python train.py --n_layer=18 --d_model=256 --n_experts=16 --experts_per_token=4 --d_expert=128 --d_shared_expert=0 --activation="squared_relu" --moe_layers=[0, 2, 4, 6, 8, 10, 12, 14, 16] --router_score="softmax" --normalize_top_k=false --routed_scale=1.55 --balance_loss=0.0104 --balance_bias=false --router_z_loss=0.001 --init_std_router=0.0124 --lr_router=0.00146 --vocab_size=8192 --norm="rmsnorm" --norm_eps=1e-05 --tie_embeddings="early" --optimizer="soap_variant" --lr=0.00429 --beta1=0.95 --beta2=0.99 --batch_tokens=65536 --seq_len=1024 --train_tokens=288800000 --steps=4407 --dataset="wikipedia_en"
Below are experts of layer 12 (counted from 0) of a mixture-of-experts language model. Rows are named router (the router's row for the expert), up (a neuron's input weights, with its number), down (a neuron's output weights, with its number) and show model dimensions 0-255. Each number is 128 + 32 x the weight over its row's rms, rounded and kept within 0 to 255.
Before each expert's rows: "comes before" lists some tokens at least twice as common just after its tokens as in all text; "gets" lists some tokens that make up at least twice as much of what it gets as of all text. This comes from a sample of Wikipedia text that the model never trained on. Tokens count by the router's weight.

# expert 6
comes before: " the", " a", " was", " he", " is", " to"
gets: ",", " and", " was", " to", " is", "."
router [ 52  95 132 120 128 187 173 119 160  23 176 114 153 146 176 125  92 144 114 169  90 107 107 108 138 112 138  87 132 148 123 116  99 120 114 133 153 130  94 126 147 151 109 123 109 138 120 168 146 101 153 129 102 100  93 113  60 111  59 149 163 136 183 107 151 124  53 144 123 108 129 148 130 155 135 134  45 143  82 181 131 156 198 144 144 101 143  62 156  90 154 137 138 115  51 156 163 105 114 154 134 134 122 158 112 107 142 129 198 141 122 131  81  87 153 155 180  39 130 112 171 157 137  54 141 102  65 112 155 125 110 177 132 106 102 122  83 111  99 142 140  74 113 104 115 132 127 155 148 141 140 121  91 159 142  96  65 168 124  70 130 107 149 104 167  43 114  65 120  92 142 165 123 133 115 155  60 141 152 154 143 155 154 126 114 182 164 138 123 171  77 130 155 146 122 138 127 115  80 133 119  99 118 123 130 137  53 105 144 133 151  73 154 101 150 132 109 132  45 140 149 208 128 153 155 116  87 121 140 100 178 123 133  74 123 104 183 160 130 109 131  92  93 145 166 153 155 140 160 150 115 126 152 138 172 132]
up0 [ 52 125 152 136 179  85  88 109 163 140 131 195 103 132 187 119 145 162  85 121  62 127  83 163 169 149 164 136 170 141 169 110  97 161 157 120 131 208 162  97  55 122 184 129  76 153  79 136 168 132 113 117 151  75 129  86 140 105 113 194 147 162 117 107 126 147 122 153 112  88  95  94  98 121 122 122  99 131  71 130  67 132 100 132 115 104  54 102  85 111 130  92 177  78 112 229 165 170  99 150 120 113 200 120 167 142 105 141  84 154 104 181 121 128  88 114 157 134 113 123  79 186 202 121  97  77 126 125  96  99 125 114  83 170 125  96 135 126 116 140 109 162 132 113 147 112  88 176 162 121 122 101 151 113 153 139  77 138 136 147  34  91 158 161 151 173 136 122 109 156 148 126 144  89 116  92 114 123 150 123  97 132 109 171 107 128 135 140  84 128 101 127  92 169 131 171 178 111 133 124 110  85 118 128  94 161  78 124 123 152  63 175 154  64  62 139 127 103  90  94 138 168  75 144 177 119 117 138 133 134 163  79 122 141 130 104 120  93 131 129  78  82 129 145 153 105 141 144 170 130 136  96 126 111 138 118]
down0 [159 121 159 148  90 113  82 135 134  92 148  75 125 112 153 111 148 170  88  86 116 134  90 102 151 131 114 105 155 137 154 147  91 197 102  60 128 118 193 109 167 146 149 163  94  84  90  87  86  84  91 107 209 146  96 174  90 145 172  81 125 108 125 141 135  91 137  71 125 150 129 178 164 107 199 117 132 133  85  54  93 144 116  99 132  76  82 102  80 123 105 134 140 126 189 132 138 142 150 161 115 113 144 149 167 120 113 137 111 112 128  67  90 150 131 131 135 117 195 142 106 165 140 150 139 141 118  97 179 201  72 134 160 132 127 105 110 166 177  76 146 210 131 115 137  81 171 122 109 158 143 135 150  57 161 128 142 144  85 119 125 129 127 112 134 109 161 179  82  99  85 109 114 146 151 138 140 139  61  97 124 112 139  95 143 120 114 155 129  84 183 147 161 146 151 164 148 166 127 167 133 141 121 110 126 116 110 103 130 162  94 110 168 146  74 141 149 110 181  93 145 132 121 156  94  95 177  86 156 118 193 180 165 120 146  94 158 145 121 167 162  63 122 151 162 177 116 177 194 115  82 172 180  82 168 157]

# expert 2
comes before: " ", " the", "20", "19", "–", "18"
gets: " in", " of", " |", " ", " (", " the"
router [ 50  76 118 100 121 142 127 116 115 107 192 143 121 152 135  94 150 162  85 114 159 111 103 156 115 102 126  93 151 174 113 108 100  66 122 113  81 136  99 157 160 148 155  82 124 122 115 145 160 165 147  95 145 152 100 140 127 124 140 129 142 168 142 103 145 162 103 120 129  93 128  95 143 194  77  57 108 149 113 157  58 133  91 149 101 119 174  94 109 100 155 109 102 114 129 255 161 175 127 119 137 153 112 172 155  59 143 125 119 120 166  94  85 111 137 172 148 144  87 106 136 175 120 125 160 217 134 114 117  89 135 149 129 101 118 102 134 175  86 144 173 115  54 113  97 156 122 181  82 171 134 135 156 163 120 140 127 139 152 125 130 107 154  80 125 127 131  84 118 101 146 124 135 166 117 142 109 103  89 185 136  95  61  91 108 186 141 119  87 142 112 113 164 129 111 146 128 101  36 152 131 113 117 118 166 112  89 132 161  43 171 203 107 178 143 134 121  97 113 131 153 142 146 116 100 113  80 148 177 132 134 141 125 123 130  94 174 206 168 123 124 161 128 170  98 106 125 142 152 146 119 191 138  83 133 120]
up0 [122  93 113 126 156 146 169 124 143 102 100 157 167 139 162 156 135 132 150 145 139 163 121 169 207 144 114 135 149 211 159  70 136 150  98 126 177 104 142 110  89 134 132 133 127 130  60 147 145 165 106  98 132 127 171 155 158 128 179 112 127 168  95 103 197 124  80  90 181 166 109 150 101  80 128 110 155 121 101 114 177 141 113 134 161 129 124 125 170 137 122  69 136  62  51 147 109 172 131 143 122 111 109 142  99  80 112  83 141 134  79 108  76 129 109 121 166 168 124 181 107 157 160  80 152 105 174 123 151 114 148 162 107  78 189  95 214 160 143 105 118 109 168 133 125 125 100 155 164 157  91 124 130 144 118 130 106 187 143 123 192 108  92 108 148 105 152 125 151 101 109 123 163 140 157  92 148  70 143 202 131 117  76 123  29 140 150 113 142 128  51 107 183  93  95  91 173  98 108 157 137 149 118 182 132 133 126 102 151  94 131 149 132  96 147  77 165  47  78  64  96 122 157 148  80 153 155 155 113  99  49 125 125 113  88  99 146 123 131 103 170 111  91 194 135 110 106 130 130 124 151 113 126 162 132 128]
down0 [104 122 143 100 141  71 167 173 134 190 107  94 118  96 127 125 178 117 186 105  97  98 103 170 110 139 131 125 151 141 151 102 144 115 115 104  87 118 136 115 123 121 128 176 130 120 128 149 107 148 135 139 146 133  85 121 153  92 195 146 119 214  94 149 128  90 124 181 195 107  62 148 158 109  99 150 167 117 154 124  98  84 130  46  83  52 139 132 152 155 100 110 123 132  64  77 161 115 109 162 150  77 107 149 129  85  87 137 160 140 143 152 177  82  91 156 149 146 145 124 144 106 136 109 157 150  81  93 177 158 115 153 132 118 123 141 133  66 116  95 125 145 115 127 126 140 132  93 135 153 112  42 129 111 132  92 122 127 158 140 130 155 121 110 174 138  70 127  90 147  77 113 137 130 177 116 118 132 145 180 168 114 162 127  94 161 117 115 181  94 132 103 146 119  85  91 173  78 155  90 130  97 177 118 169 181 118 157  78 218 129 123 136 101 148 111 135  71 159 111 121 187  50 142 135  85 120  94 131  78 146 115  83  32 165 149 153  89 119 127  90 148 128 149 103 163 124 197 210  99 126 147 100 160 150 169]

# expert 8
comes before: "20", "19", "1", "0", "2", "18"
gets: " ", " (", "19", "20", "–", " in"
router [147 176 101  74 116 113 102 113 135 152 117 176  98 119 145  95 156 128 111  70 158 137 105 132 134 138 124 117 104 186 186 172 167 100  92 155 121 132  80  95 138 113 168  87 128 138 133  94 164 148 160 116 120 167 114 105 111 126 158 118 105 123 158 129 172 173 124 126  76 146 166 115 127 191 178  91 118 161  89 124 175 142  97 152 124 103  99 128 143 192 146 165 156 116 141  68  94 135 166 154 127 149 116 150 136 146 118 111 143 109 149 123  87 125  71 137 157 127 122 154 143 148 174 126 117 190 173  79  90 104  78  79 102 130 123  90 146  96  96 155 193 115  83  90 119 163 115 157 149  99 148 136 117 147  32 118 133 146  88 130 171 126 170  84  86 174 103 121  97 144 124 108 118 145  94 222 117  95 104 202 104  50  80 100  94 162 143 150 106 147 106  74 116 151 141 132 118  50  85 153 102 125 166 219 148 118 141  91 151  41 174  90 184 165 150 109  81 121 111 146 155 129 112  75 134 147  96 144  98  88 119 125 177  92 132 113 127 161 120 119 150 148 178 175  75 172 152 112 170 165 124 145 130  92 154 123]
up0 [116 136 101 142 155  99 139 215 155 168 124 145 157 142 122  52 102 144  78 103 144 164 199 134 109 113 146 152 111 135 119  98 161 117 102  98 107 114 122 122 109 122 116  87 123  62 134 132 177 106 139 129 100 144  80  97 147 147 152 132 124 161 159 134 123 138 107 124 117 140 118 192 129 136 135 141 139 123 139 131 111 152 100 143 173 144 122 108 123 137 135 122  30 133 135 167 119 108 129 170 123 191  62 127 150  83 117  96 148 157 171 147 160 113 186  83 130  65 174 117 157 126 163 160  98 164 132 140 114  60 167 133 123 144  90 121 133 103  81 124 136 103 162  91 152  74 144 160 156 116 207 162 129 146  95 139  81 101 107  62  45 148 104  87 105 135 102 107 185 135 161  94  95  97  81 122  83 124 149 127 148 125  96 147 128 183 181 135 196 122 179 114 115  73 126  67 116  96 139  90 119 126  55 127  87 190 160 174 150 123 164 154  79 131 116 180  59 172 129 213 114 102  94 163  68 153 102 126  97 113 138 130 166 165 136 132 150 119 109 142 110 123 143 104 137 149 123 114 134 138  55  90 175  67 143 166]
down0 [105 163 203 103  71 115 194 172 130  99 164 132 104 176  98 113 128 137 173 130 129  91 121 163 121 107 145 164  72 105 119 165 103 122 124 120 135 128 114 165 133 130  88 135 133  91 166 110 114 130 100 175 155 146 138  85 139  99 107 117 147 215 140 114 100 162 132 149 156  65  99 138 129 105 110 139 107 129  71 176 112 137 163 136 200 134 130  96  69 100 156 131 114 142 107 184 108 155 147 128 155  87 126 120 136 123  70 104 118 136 136 172 158 101  78 131 131  77 145 141 177  66 140 178  86 162 144 148 134 138  55 126 116 166 147 110 119 143 133 121 163  95 119 237 176 157 165 164 118 141 118  96  78 104 111 105 119 161 112 159 105 118 131 120 152 196 144 131 167 119 202 133 105 112 121 135 105 142 148 124 116 139 146 147 100 120 100  60 134  45  97 172  89  58 135 115 151 139  38 102 102  71 121 124 154 154 111 120 109 173 154 137 147 151  75 131 132  62  96 211 139 158 189 133 110 137 160 131 126  89 153 175 127 110  75 120 184  94 127 132 153 161 137 106 107  57 150  65 136  90 134 118 140 105 140 128]

# expert 1
comes before: ".", " and", " The", " in", " of", "%"
gets: ".", ",", "s", "0", "%", " are"
router [ 76 168 128 163  93  90 175 170 176  69 147  81 129 143 129 127  91 152 100 138 170  41  91 122  51  85 216  82 140 132 128 119 173 115 100 137 178 110  99 106 176 133 133 131 117 115 146 105 134 148 163 144 125  90 139  89 129 173  84  89 150 186 152 142  90 159  83 150 128 162 109 138 150 111 161 111  54 164 110 171 143 157 171 140  84 124 155 107 150 119 135  93 176 118 131 146 144  92 120 204 124 169 106 136  81 148 124 114 242  74 142 125 117 119 160 120 166 112 158 151 151 147 139 136 174 138 103 111 135 119 135 125 113 112 112 119 128 118 149 162 138 131 145 125 137 157 116 185 155 125 220 163  80 134 108 106  81 134 163 118 155  36 176 141 139  95 130 120 166 117 145 113 112 161 138 172  73 106 105 143 159 190 151 126  72 129 157 140 132 150  45 166 114 151 198  87 120 130 133 121 133  78 116  95 124 106 107 126 128  39 174  84 145 112 162 121  98 110 109 157 120 150  95 140 139  83  86 134 136  94 147  94 143 170  93 138 147 135 145 104 135 105 138 135  86 147 125 167  99 134 117 113 176 131 161 176]
up0 [125 103  94  97 151 156 174 156 104 164  59  88 122 108  75 143 102 124 179 147 100 130  73 137 107 115 180 151 134 154 111 109 166 117 128 101 120 203 148 130 100 143 123 116 115 110 191 192 115 142 111 186  96 177 138 148 101 175 140 121 150 144 165 119 114 167 152 142  93  93 119 128 122 117 164 104 115 100 107 134 142  72 147  55 132  98 148 148 120 137  78 130 129 118 127 143  92 171 121 127 155 169  76 165 171 103 148 151  31 152 172 146  79 105 118 140 135 217  71 103 142 116 125 146 116 200 203 162 117  73 207 116 134 123 156 106 161  89 180 170 156 118 137 160 158 184 164 138  82 157 128 139 134  67 154 151 112  90 178 103 178  98 119 134 142 121 149  81 122  98 162  79 119 131 126 123 143 112  93 119  84 137  88 162 115 160 161 129  90 150 145 119 200 100 128 112 152 137 117 169 126 151 154 145 192 113 115 165 158 137 185 160 111  58 113 154  84 116  97  77 118 153 105 200 100  88 100  73 121 120 152 173  75 112 111 157 127  95 124 154 148 157 170 144 107 130 112 121 100 111 163 169 124 150 131 159]
down0 [143 111 119 135 105 126  94 142 164  94 156 123 120 107 135  81 130 116 118  98  92 122  58 131 110 101 115 101 142 103 136 152 141 130 134 118 152 126  99 128  78 133 163 150 155 143 143 138 107 115 109 132 157 100 111 106 174  82 121  81 132 116 185 135 164 151 115 118 163 176 141  99 113 120 154 140  90  84 111 121 139 158  75  38 118  61 172  74 144 129  83 161 117 127 129 122 134  87  94 109 150  89 119 101 155  83 150  92 136 142 172 117 129 145 140 136  97 123  87 133 104 107 131  81  85  90  87 115 157 144  85 141 136 138 125 121 100  92  93 122 123 168 167 166 146 144 115 169 140  95 129 162 119 169 167 182  56  60 136 132 147 140  55 198  30 131 119 133 120 117 120 160  79 164 100  91 117 144 115  98  72  97 155 114 102 166 162 121 136 109 202  96 119 141 119 160 180 186  66 125 135 139  92 157 161 109  81  18  90 170 126 130 144 145 136  78  93 112 136 166 174 122 146  84 129  70 121 172 147 178 171 161 104 128 149  94 124 147 132 122  91 115 112 150 160 143 212  58 129  89 102 163  92 209 157 118]